python train.py --n_layer=12 --d_model=256 --n_experts=256 --experts_per_token=6 --d_expert=64 --d_shared_expert=0 --activation="geglu" --moe_layers=[1, 3, 5, 7, 9, 11] --router_score="sigmoid" --normalize_top_k=true --routed_scale=1.0 --balance_loss=0.0161 --balance_bias=false --router_cosine_scale=14.0 --init_std_router=0.0278 --lr_router=0.000892 --n_head=8 --n_kv_head=8 --head_dim=32 --vocab_size=19419 --norm="rmsnorm" --norm_place="pre" --norm_eps=1e-06 --positions="rope" --rope_base=2210.0 --rope_fraction=1.0 --qk_norm=false --attn_scale=0.177 --tie_embeddings=true --parallel_block=false --init="normal" --init_std_qkv=0.0375 --init_std_o=0.0 --init_std_up=0.0375 --init_std_down=0.0 --optimizer="muon_variant" --lr=0.00983 --lr_mult_o=2.0 --lr_mult_down=1.5 --beta1=0.95 --lr_head=0.00613 --grad_clip=2.0 --warmup_steps=200 --schedule="wsd" --decay_fraction=1.0 --decay_shape="linear" --final_lr_fraction=0.1 --batch_tokens=131072 --seq_len=512 --doc_mask=true --train_tokens=636700000 --steps=4858 --dataset="wikipedia_en"
Below are experts of layer 7 (counted from 0) of a mixture-of-experts language model. Rows are named router (the router's row for the expert) and show model dimensions 0-255. Each number is 200 + 20 x the weight over its row's rms, rounded and kept within 0 to 999.
Before each expert's rows: "mostly gets" lists some tokens that are sent to it at least half of the time; "gets" lists some tokens that make up at least twice as much of what it gets as of all text. This comes from a sample of Wikipedia text that the model never trained on. Tokens count by the router's weight.

# expert 172
mostly gets: "| Pos | Team", "| Rank", "| —", " | MF", "| Date", " | FW"
gets: "1", "2", "3", "4", "5", "6"
router,197,195,219,196,179,224,179,166,180,209,182,234,198,224,176,198,241,238,222,205,210,174,220,224,201,216,193,194,206,173,214,225,242,190,216,210,191,221,206,198,215,231,214,244,206,172,178,217,172,161,220,192,192,194,215,175,190,196,160,175,208,181,200,168,216,179,197,175,221,224,209,217,212,218,189,183,207,179,169,225,199,194,195,202,198,201,196,210,193,175,201,221,213,231,185,197,162,223,180,221,226,213,245,165,216,211,231,195,213,211,214,200,207,223,176,192,182,183,205,208,228,210,186,187,215,216,188,194,194,194,176,181,223,176,222,204,207,207,209,193,178,225,228,217,181,231,188,208,226,179,187,213,185,182,212,224,179,151,208,189,236,225,236,163,180,210,168,185,189,179,197,197,221,208,218,159,228,175,254,246,203,180,209,190,182,179,183,219,203,183,212,206,206,210,165,212,181,189,222,225,189,201,191,230,177,174,179,201,220,206,223,226,219,189,208,213,194,226,162,223,189,206,200,181,184,171,189,236,193,175,220,233,205,165,196,234,190,199,208,199,185,212,186,201,218,237,210,192,191,199,193,187,190,208,215,187

# expert 66
mostly gets: "0", "3", "4", "- Authority:"
gets: "0", "1", "2", "3", "4", "5"
router,196,196,179,168,169,211,180,177,176,200,214,207,214,230,177,228,242,190,211,194,197,195,215,219,174,219,185,191,211,167,217,213,220,182,190,179,149,204,207,180,222,206,192,230,195,222,190,209,231,173,216,181,210,217,208,174,179,166,159,193,160,173,207,187,244,192,184,181,211,220,165,207,205,215,160,177,173,191,164,231,189,178,187,211,235,200,191,191,180,163,194,211,233,219,217,177,171,200,209,221,200,194,238,187,244,197,200,183,186,178,191,181,212,178,179,176,196,192,212,254,239,194,182,181,200,244,209,182,182,179,198,183,222,194,237,252,209,172,173,185,193,213,239,203,185,187,194,210,217,173,182,214,184,193,187,220,187,177,207,204,194,184,220,185,223,224,185,178,196,225,189,185,203,208,205,180,180,191,237,232,215,190,208,197,198,170,216,212,192,217,225,240,210,207,192,189,185,202,233,206,196,196,215,219,187,191,227,200,192,211,193,226,221,202,215,211,187,195,185,193,194,216,237,190,179,187,217,236,177,198,214,220,220,208,199,221,177,204,188,204,162,231,181,202,210,225,222,204,179,201,220,203,214,190,207,187

# expert 192
mostly gets: "j", " Gu", " Qu", " qu", " gu", " ro"
gets: "j", "0", " Gu", " Qu", " gu", " L"
router,196,200,225,181,225,188,206,179,186,219,186,200,235,216,167,207,225,208,227,206,183,222,210,169,167,195,190,220,212,167,198,236,206,234,211,202,201,189,218,196,254,202,194,183,195,214,199,211,178,223,191,168,217,228,177,194,192,190,191,166,192,186,210,222,195,201,192,185,231,215,211,205,180,201,182,182,231,221,185,208,192,167,189,242,194,196,174,187,175,162,220,173,197,218,223,175,232,210,220,224,213,182,243,168,249,188,215,159,184,182,199,214,224,204,178,200,172,170,199,237,211,206,199,213,198,222,208,176,186,193,191,190,213,208,226,195,198,203,189,169,161,203,233,182,177,202,196,198,204,170,189,187,155,182,178,193,179,186,205,212,206,225,215,187,220,180,175,224,194,193,174,180,213,202,173,186,185,173,208,217,210,218,230,247,184,183,199,199,202,215,206,242,208,213,200,206,159,205,188,220,159,166,202,224,177,203,164,174,233,196,211,190,172,207,192,231,162,185,208,212,190,201,222,203,207,205,189,255,164,201,187,212,185,182,187,196,198,179,209,189,172,200,179,177,213,211,195,207,175,204,182,197,242,199,206,197

# expert 26
mostly gets: " km^{", "/km^{", "intendo", "- –", " Om", " COVID-"
gets: "2", "1", "–", "3", "- ", "4"
router,166,190,199,164,193,193,216,180,189,192,163,211,198,229,182,197,243,235,211,170,181,201,190,211,205,187,172,184,226,178,208,214,200,215,170,226,208,226,210,201,220,182,202,246,169,176,205,193,216,175,181,189,207,185,182,198,177,228,184,183,200,218,202,205,202,212,186,198,236,181,204,203,166,210,182,194,211,197,191,228,187,199,194,201,215,187,156,197,185,202,240,210,206,201,188,204,188,216,189,232,197,228,267,168,246,219,220,165,230,206,234,197,201,205,196,195,199,194,216,212,211,220,191,207,210,200,176,206,193,184,200,210,202,228,229,240,212,192,194,241,167,192,195,181,208,229,210,219,226,195,211,184,171,195,203,238,198,209,216,208,205,207,200,202,210,195,190,231,176,189,199,205,210,203,234,195,209,187,251,218,170,156,210,228,211,183,207,175,201,201,223,221,206,200,204,203,201,213,222,249,202,169,174,207,190,159,204,200,185,226,211,223,210,185,227,248,201,220,193,220,165,229,235,206,192,169,227,228,194,176,211,236,196,190,183,241,167,198,186,173,196,228,203,174,194,202,197,169,185,191,202,195,198,209,219,183

# expert 255
mostly gets: " He was", " It was", " It is", ", was", " This", ", which"
gets: " was", " The", " were", " This", ", which", ", a"
router,173,185,207,187,202,209,192,207,217,212,208,216,231,200,198,216,202,197,234,157,184,195,187,202,193,208,162,193,249,185,212,181,220,214,204,195,176,210,197,165,207,195,235,210,172,234,197,203,214,172,195,174,193,205,188,194,218,184,182,168,187,220,170,227,223,197,164,223,198,202,185,200,223,197,183,188,197,199,184,240,145,192,202,220,204,197,203,209,160,171,215,189,227,238,216,219,189,204,228,186,208,202,206,150,197,200,183,179,230,179,233,168,212,206,190,209,208,212,194,232,211,211,201,162,188,206,175,188,229,184,183,203,164,222,198,193,209,213,163,202,162,196,207,223,178,199,209,231,225,205,186,177,198,191,180,232,196,189,191,211,221,216,209,187,194,205,187,213,180,200,176,211,231,219,199,162,222,222,229,227,216,216,225,237,195,161,220,204,182,172,239,222,193,195,201,181,174,158,182,215,201,213,192,220,201,187,181,210,242,224,192,221,216,187,191,222,165,221,187,189,205,220,230,170,218,174,199,202,188,190,203,226,172,185,200,171,188,180,200,188,150,228,179,197,214,197,228,211,181,187,221,167,184,187,201,171

# expert 201
mostly gets: " through", " between", " against", " near", " into", " at"
gets: " to", " from", " at", " in", " with", " by"
router,182,195,207,152,179,223,200,189,193,180,203,199,204,239,192,202,230,204,192,199,187,189,207,213,211,171,211,186,225,178,194,228,241,195,216,188,202,209,188,150,219,226,224,201,196,194,223,215,202,189,244,210,214,230,188,192,156,186,189,197,189,177,175,213,237,202,194,173,238,178,199,189,162,207,192,188,206,201,153,210,183,192,215,216,194,197,214,206,176,204,225,227,237,236,186,169,195,222,222,197,212,196,212,193,223,184,223,207,185,201,195,174,188,185,177,191,204,188,233,199,192,186,202,173,205,207,171,185,207,182,184,195,210,233,197,201,194,190,203,205,215,237,240,172,181,213,155,175,245,200,219,182,189,213,170,222,211,196,200,191,196,213,224,219,222,163,156,228,177,219,149,180,207,219,232,199,192,179,226,218,214,206,199,208,210,179,192,194,218,227,245,221,205,186,194,192,202,185,223,168,186,180,183,240,178,187,165,229,205,230,226,208,188,216,215,223,189,223,196,213,176,214,217,201,194,180,201,223,190,194,228,237,205,215,200,232,158,177,211,195,193,225,202,189,193,220,219,179,180,167,188,196,217,222,209,192

# expert 249
mostly gets: " would", " He was", " to be", " also", " he was", " It is"
gets: " was", " is", " were", " also", " had", " are"
router,194,205,184,181,178,202,215,169,235,167,205,216,236,218,214,205,208,196,229,198,178,203,178,214,187,187,185,177,241,182,213,209,214,196,218,202,216,197,198,180,200,204,236,252,171,216,169,184,201,169,219,205,205,227,199,185,206,168,182,193,202,207,200,204,212,195,176,195,208,172,182,206,195,201,207,183,191,175,188,240,191,192,218,232,203,199,193,202,156,167,192,236,236,227,186,206,204,221,235,188,243,200,196,152,253,201,214,200,237,184,226,179,169,201,187,205,213,203,214,222,201,221,183,146,231,182,193,196,195,157,161,194,199,191,210,198,194,180,176,191,187,219,212,193,196,208,159,208,231,173,183,179,174,188,161,225,191,193,209,227,211,195,217,198,220,196,162,216,162,200,179,196,203,206,210,156,193,185,235,209,184,215,206,213,208,178,220,192,194,172,217,242,187,210,197,192,176,189,199,201,173,226,205,239,212,194,191,196,213,207,192,195,177,194,216,228,162,213,182,209,178,222,233,181,214,183,191,232,203,168,194,242,189,203,196,186,198,183,225,203,165,220,172,201,210,195,188,199,190,194,225,193,223,194,225,206

# expert 114
mostly gets: ", which", " would", " who", ", who", " can", " they"
gets: " to", " that", ", which", " which", " who", " to "
router,216,198,220,208,200,219,204,168,197,186,211,192,217,197,207,219,234,216,213,153,198,221,198,187,188,188,178,194,236,182,194,210,195,216,226,195,223,198,208,186,219,216,185,211,153,202,215,193,224,183,199,230,212,230,187,232,186,160,173,213,196,188,205,215,206,168,158,205,191,171,160,207,193,215,203,183,183,186,169,208,210,170,201,225,210,198,182,212,183,170,216,232,231,227,221,215,215,216,245,212,220,224,225,167,207,218,221,210,220,183,196,207,181,156,199,219,205,212,220,234,199,222,190,148,200,209,196,212,187,189,217,212,187,219,198,198,193,201,200,203,200,239,213,201,199,198,153,216,227,210,202,166,163,180,190,229,180,195,203,204,175,218,204,205,225,182,182,229,199,227,156,171,212,202,216,171,239,202,221,235,183,201,235,220,201,167,214,195,182,195,221,210,191,207,198,201,206,185,207,180,173,193,240,214,209,166,174,190,213,206,231,191,196,200,201,223,186,203,172,172,177,219,228,192,227,183,211,204,183,146,204,220,198,212,215,209,173,193,173,205,166,217,177,221,222,229,209,182,176,184,213,180,224,227,220,195

# expert 207
mostly gets: " R", " N", " r", " n", " V", " S"
gets: " R", " N", " S", " P", " M", " V"
router,186,195,176,191,191,218,227,196,211,217,184,209,211,212,154,215,183,174,242,183,184,240,196,210,187,182,178,187,220,191,186,210,209,202,222,183,215,200,200,177,215,206,197,227,202,225,205,219,230,195,180,162,213,184,195,167,184,179,192,175,210,220,196,192,217,192,192,180,223,207,205,218,182,192,195,196,181,182,190,245,187,177,173,211,215,198,212,199,201,191,212,201,224,213,195,166,195,192,203,207,190,199,242,188,229,181,206,191,231,162,198,193,173,222,164,206,183,161,208,210,191,194,214,171,208,215,197,195,197,164,213,221,185,182,206,178,210,198,211,221,193,210,197,165,201,229,196,206,180,197,184,208,189,176,166,228,172,212,205,190,215,228,209,194,208,202,179,233,168,222,163,191,219,185,183,210,192,181,218,204,214,193,200,212,190,199,196,231,213,213,257,205,185,229,172,177,183,172,199,216,197,192,173,219,140,164,212,180,200,204,205,234,179,182,203,229,180,219,179,194,218,230,233,197,178,172,202,260,185,143,216,219,181,189,183,218,195,202,201,213,152,216,155,190,205,251,193,210,178,215,174,179,201,213,204,210

# expert 163
mostly gets: " could", " To", " will", " used to", " would", " able to"
gets: " to", " to the", " who", " that", "ed to", "s to"
router,198,188,196,184,219,180,207,198,191,217,209,209,221,192,190,216,214,217,196,190,232,220,206,200,193,185,216,194,220,179,215,209,201,246,199,208,199,187,172,193,198,191,202,221,178,205,195,204,222,158,204,203,214,188,204,230,180,184,154,208,191,195,206,201,208,156,173,185,221,157,168,201,193,218,178,180,209,206,173,235,170,179,189,242,192,198,183,198,182,179,227,221,223,227,218,187,218,209,233,206,219,233,208,208,250,198,233,212,199,203,186,198,188,155,201,198,191,183,218,223,205,220,203,165,221,204,203,210,195,180,204,236,208,227,202,201,189,175,213,219,190,222,247,195,173,213,170,200,226,194,232,187,162,171,183,227,179,187,214,204,172,234,195,198,208,172,192,239,190,207,175,176,218,200,192,166,206,169,234,228,194,222,238,196,189,192,209,170,201,222,238,201,204,217,196,221,213,175,182,173,192,179,225,221,200,165,190,222,218,206,227,199,204,192,207,215,176,194,190,215,195,237,234,187,200,170,215,225,196,148,190,243,176,216,207,240,187,173,169,205,179,203,194,171,180,241,214,184,184,186,199,198,198,195,202,201

# expert 247
mostly gets: " October", " December", " September", " Ottoman", " German", " Soviet"
gets: "1", " September ", "7", ", ", " October ", " March "
router,176,172,215,174,183,179,188,179,212,207,197,214,196,224,221,197,247,189,231,179,189,186,217,258,219,170,204,205,219,167,235,182,215,230,194,215,194,189,188,176,227,206,217,222,196,194,195,181,216,186,191,199,213,209,189,187,212,212,202,161,185,194,216,217,211,202,154,195,208,193,179,219,208,213,171,182,204,175,145,206,223,187,178,223,192,192,171,211,199,213,180,189,231,203,211,159,208,200,205,223,224,202,224,191,216,199,193,186,197,190,233,203,207,183,195,186,169,180,215,193,240,230,179,174,235,226,214,210,233,190,181,191,218,197,212,203,208,171,212,222,195,191,198,183,160,222,197,175,222,174,205,183,183,215,196,216,190,189,215,210,198,204,201,179,193,205,202,204,157,201,199,170,204,248,200,197,217,186,234,234,206,190,222,201,184,159,226,216,200,187,206,201,198,191,186,204,140,210,204,204,205,188,222,215,179,157,170,173,193,170,228,215,212,179,198,218,207,230,166,229,197,235,227,199,206,195,221,239,185,192,208,226,180,174,197,202,181,206,199,224,188,236,173,196,189,225,237,192,178,172,219,183,208,219,232,179